config.toml
d_shared_expert = 0
moe_layers = [0, 2, 4, 6, 8, 10, 12]
balance_bias = false
init_std_router = 0.0204
vocab_size = 8192
norm = "rmsnorm"
tie_embeddings = false
optimizer = "soap_variant"
batch_tokens = 65536
seq_len = 1024
dataset = "wikipedia_en"
Below are experts of layer 8 (counted from 0) of a mixture-of-experts language model. Rows are named router (the router's row for the expert) and show model dimensions 0-47. Each number is 128 + 24 x the weight over its row's rms, rounded and kept within 0 to 255. Numbers have three digits each.
After each expert's rows: a language model's description of what the expert responds to. This comes from a sample of Wikipedia text that the model never trained on.

# expert 26
router:123115225129125135137091119167114109126138144125132133112148138088118123131206117104079146105166147162126154133129119117126133124080134111115150
Infobox and taxobox labels and values after dashes and colons, such as Country, Location, Total, taxon names like Malacostraca, suffix est.

# expert 2
router:129109154127118133132116107136126118115145140125108149147147137126123132143160113147116118109147140133135168090121107098109131154127148148140126
Pipe characters dividing cells in wiki tables of election results, sports standings and discography rows, plus semicolons and dashes.

# expert 10
router:125155147120126131155102107148117123107140131130116138153130164140109167133182126120102152113204136130099141120163114136151100138084146106169144
Field labels, dashes and separators in lists, infoboxes and tables, e.g. Coordinates after a bullet, Location, Born, km, en dashes in scores.

# expert 28
router:125123122109123124108142118122101130119162142109106145123163151135104142096127136121111130131183139118102145134154091103102107121142157104165149
Auxiliaries and subject pronouns that start a predicate, e.g. it has been, he called, It is, they provide.

# expert 30
router:108102146092144141127110123121124117114169133107147159152106173115103170114132117141103175141135150154126151102121105142165135108119147118151196
Organization nouns like University, Army, Bank, Company, USA in affiliations, and mid-word pieces like ar in Parliament-ar-ians, biz-ar-re.

# expert 18
router:109119118099117117122126093110115112130151100104126166114126146129134126105127113173104128111123159152114135108129103112148084159104141136177144
Sentence-initial words like In, As, On, and "See" in "See also" headings, plus participles such as used, known, and -ed pieces (her-ed-itary).

# expert 29
router:158098163084064110161139140142101129109154153100104134149116203126114152131143112161065140113131139149097117130117104053124119117103154127117141
Adjective endings like ic, ical, ian, ional completing words such as socio-economic, metallurgical, and nationality words like American, British, United.

# expert 7
router:115110113113084154177160107129143114085149163140106162138130132131100136122117120117139171112116161142158174144127108104094109116115141143143184
Early word pieces like a, am, um, v, ex, often in foreign names or rare words, e.g. Re-a-ume, Arch-a-ic, man-um-itted.

# expert 5
router:109088142113099135116116113129114142137142167123114139122155155118093164121166115135120160094160164119091141096127113088130140136105142131127145
Colons after infobox field names like Born:, Mode:, Symbol:, and commas or semicolons separating items in addresses, citations and lists.

# expert 12
router:102109175122127141145097126187130083104151145124136160090107128091108167116141096134094154152136138085113123110157090154133091173098138099118139
Second pieces of names and foreign words following a capital letter, such as J-en-kins, M-id-Lantic, H-es-perian, Tan-zanian, plus given names like Ken, Scott.

# expert 17
router:117143122098083162152123135151117095062162156097121157130157099104108124129173069109103132118140176100133155122142124113124091136117139176115163
Single consonant or capital letters starting or inside names and abbreviations, such as Fitz-g-erald, DStv, GfK, R&B, V8.

# expert 0
router:103128138108088161139102129115073113074144141077148134099183108097136115140140110112150107132127145136107145102190108089135100148139131135110184
Final or middle pieces of proper names, especially place and surname endings, such as Haw-th-orn, Kilm-arnock, Pyongy-ang, Yokoham-a.

# expert 6
router:128137156113133140158135098129125043093109146134071131121129154118109128091121135171131140137124150102126167100151121118139104159132164096135162
Hyphens inside compounds (false-nine, action-packed, vice-governor), opening quotes and brackets, and prefixes like un, dis, out, Mc, Mac.

# expert 4
router:144119120112116128156115098136093106114167099089128170146144169153142129098146146152109111143170144144114103093113101157129113107082179100144155
Everyday nouns after the, a, his or 's, often in biography, sports and film text, e.g. season, film, club, cast, name.

# expert 31
router:106109144140139149128146114146121118119162143118127144090161175125098160145170123175122136119166129134136188095093135070154123182112144153136168
Articles and possessives before a noun phrase, mostly the, plus a, his, its, their, 's, e.g. of the first season.

# expert 25
router:119146159129068172169159101176119107112134114119145120119135146094131109110122097139107145157113146144106108113180094127144137144109163123171143
Word pieces right after a single initial letter such as f, b or m, e.g. f-od-der, co-f-ound-er, pre-lim-inary, fund.

# expert 1
router:082122195105101135141129092165094089139143119090148130119127110086104140079126105112134140129142111056099137112125107113140048143104145149134077
Short word pieces inside a word, often after p, w or s and before endings like ing or ed, e.g. p-ic, w-et-lands, S-ched-ule.

# expert 8
router:118093135089107149132115121153110126122143156129104129076186128062130122124139138147143143113126125117116153122135098074176095107110168132136123
Prepositions such as of, for, in, by in running text, and word pieces inside biological family and genus names, like Deroplat-y-idae.

# expert 9
router:082119133099118159186118110137143093109132119089072158126151114087066106159122108149139124153121143130110142093138088118115139137117157154136155
Short letter pieces like r, e, ra, le, ie inside longer names and words, e.g. Neb-r-aska, Met-e-orological, Cinc-innati.

# expert 16
router:131101139112122127141149106131100111132155147100102175108191167115126166090143115128115122114183121145083123101138107129121124122150157096139136
Forms of be and adverbs or quantifiers inside clauses, e.g. was, is, not, also, rarely, later, more, then.

# expert 3
router:145085126102123184146164130131122142110141112098126133092187151099116119104148142144098137123130141125128111137150105114115104120114180123155127
Function words joining phrases mid-sentence, mostly of, and, to, in, with, by, for, e.g. "founded by", "coinciding with".

# expert 22
router:116093137126136125165104133151147107124110136122140140103125140088113119107132110162123112119135171134112106110133099157196141104121142098116130
Middle or stem pieces of longer common and technical words, e.g. mezz-ot-int, extr-ater-ritorially, dox-ep-in, cover-age, tax, spec.

# expert 11
router:050125119124128120172134111132154103118143139128101168129101166095088118113152093168111125137138194135112155104127118106127131143121144092127133
Short interior syllables of long or foreign words and names, such as it in Cavitating and Université, or ap in Acquapendente.

# expert 20
router:082131123104147155120131087158111080106201147145110162095150132135117125123134105116103167089162150145134101115142131147155084175092139125136148
Accented vowels and pieces of Spanish, Hungarian, Portuguese and other foreign names, such as á in Velázquez, ó in László.

# expert 23
router:109097133121130119120134063139088100120129115103112142134143144117125143151196119123139130111153120138114176114132113119164119114112143154122179
Periods closing sentences before a new sentence or line, also decimal points inside numbers and some closing newlines or semicolons.

# expert 14
router:131088137106134127127124104135070060090141134119112147127176144119133130161163075159135153100143120118095149107146119053136123133116130110144138
Newlines ending lines in lists and tables, and == heading markers around section titles like Career, Media, Discography.

# expert 15
router:136103122097095133123110124119111125104137140108120149127135120124113123151172132161079145125175133146109163115106090125123094150111153111160131
Table cell separators and line-start list dashes in sports and election tables, plus month names before day numbers, e.g. November 2.

# expert 21
router:128112126117106125151112115160122103113137180112141150117149148119094152138112139168089103129155140142079169116127126115127105165100132167186159
Determiners and counting words opening noun phrases: a, an, the, one, two, first, some, e.g. "signed a one-year contract".

# expert 24
router:141115136114115132154154107152087094084159141131111112116167146108108131154151130132135097092148130125113157128155096118136097111095145132151134
Opening one or two letters of a word split by the tokenizer, often technical or botanical terms, e.g. th-ickened, sp-ark, th-orny, f-umble.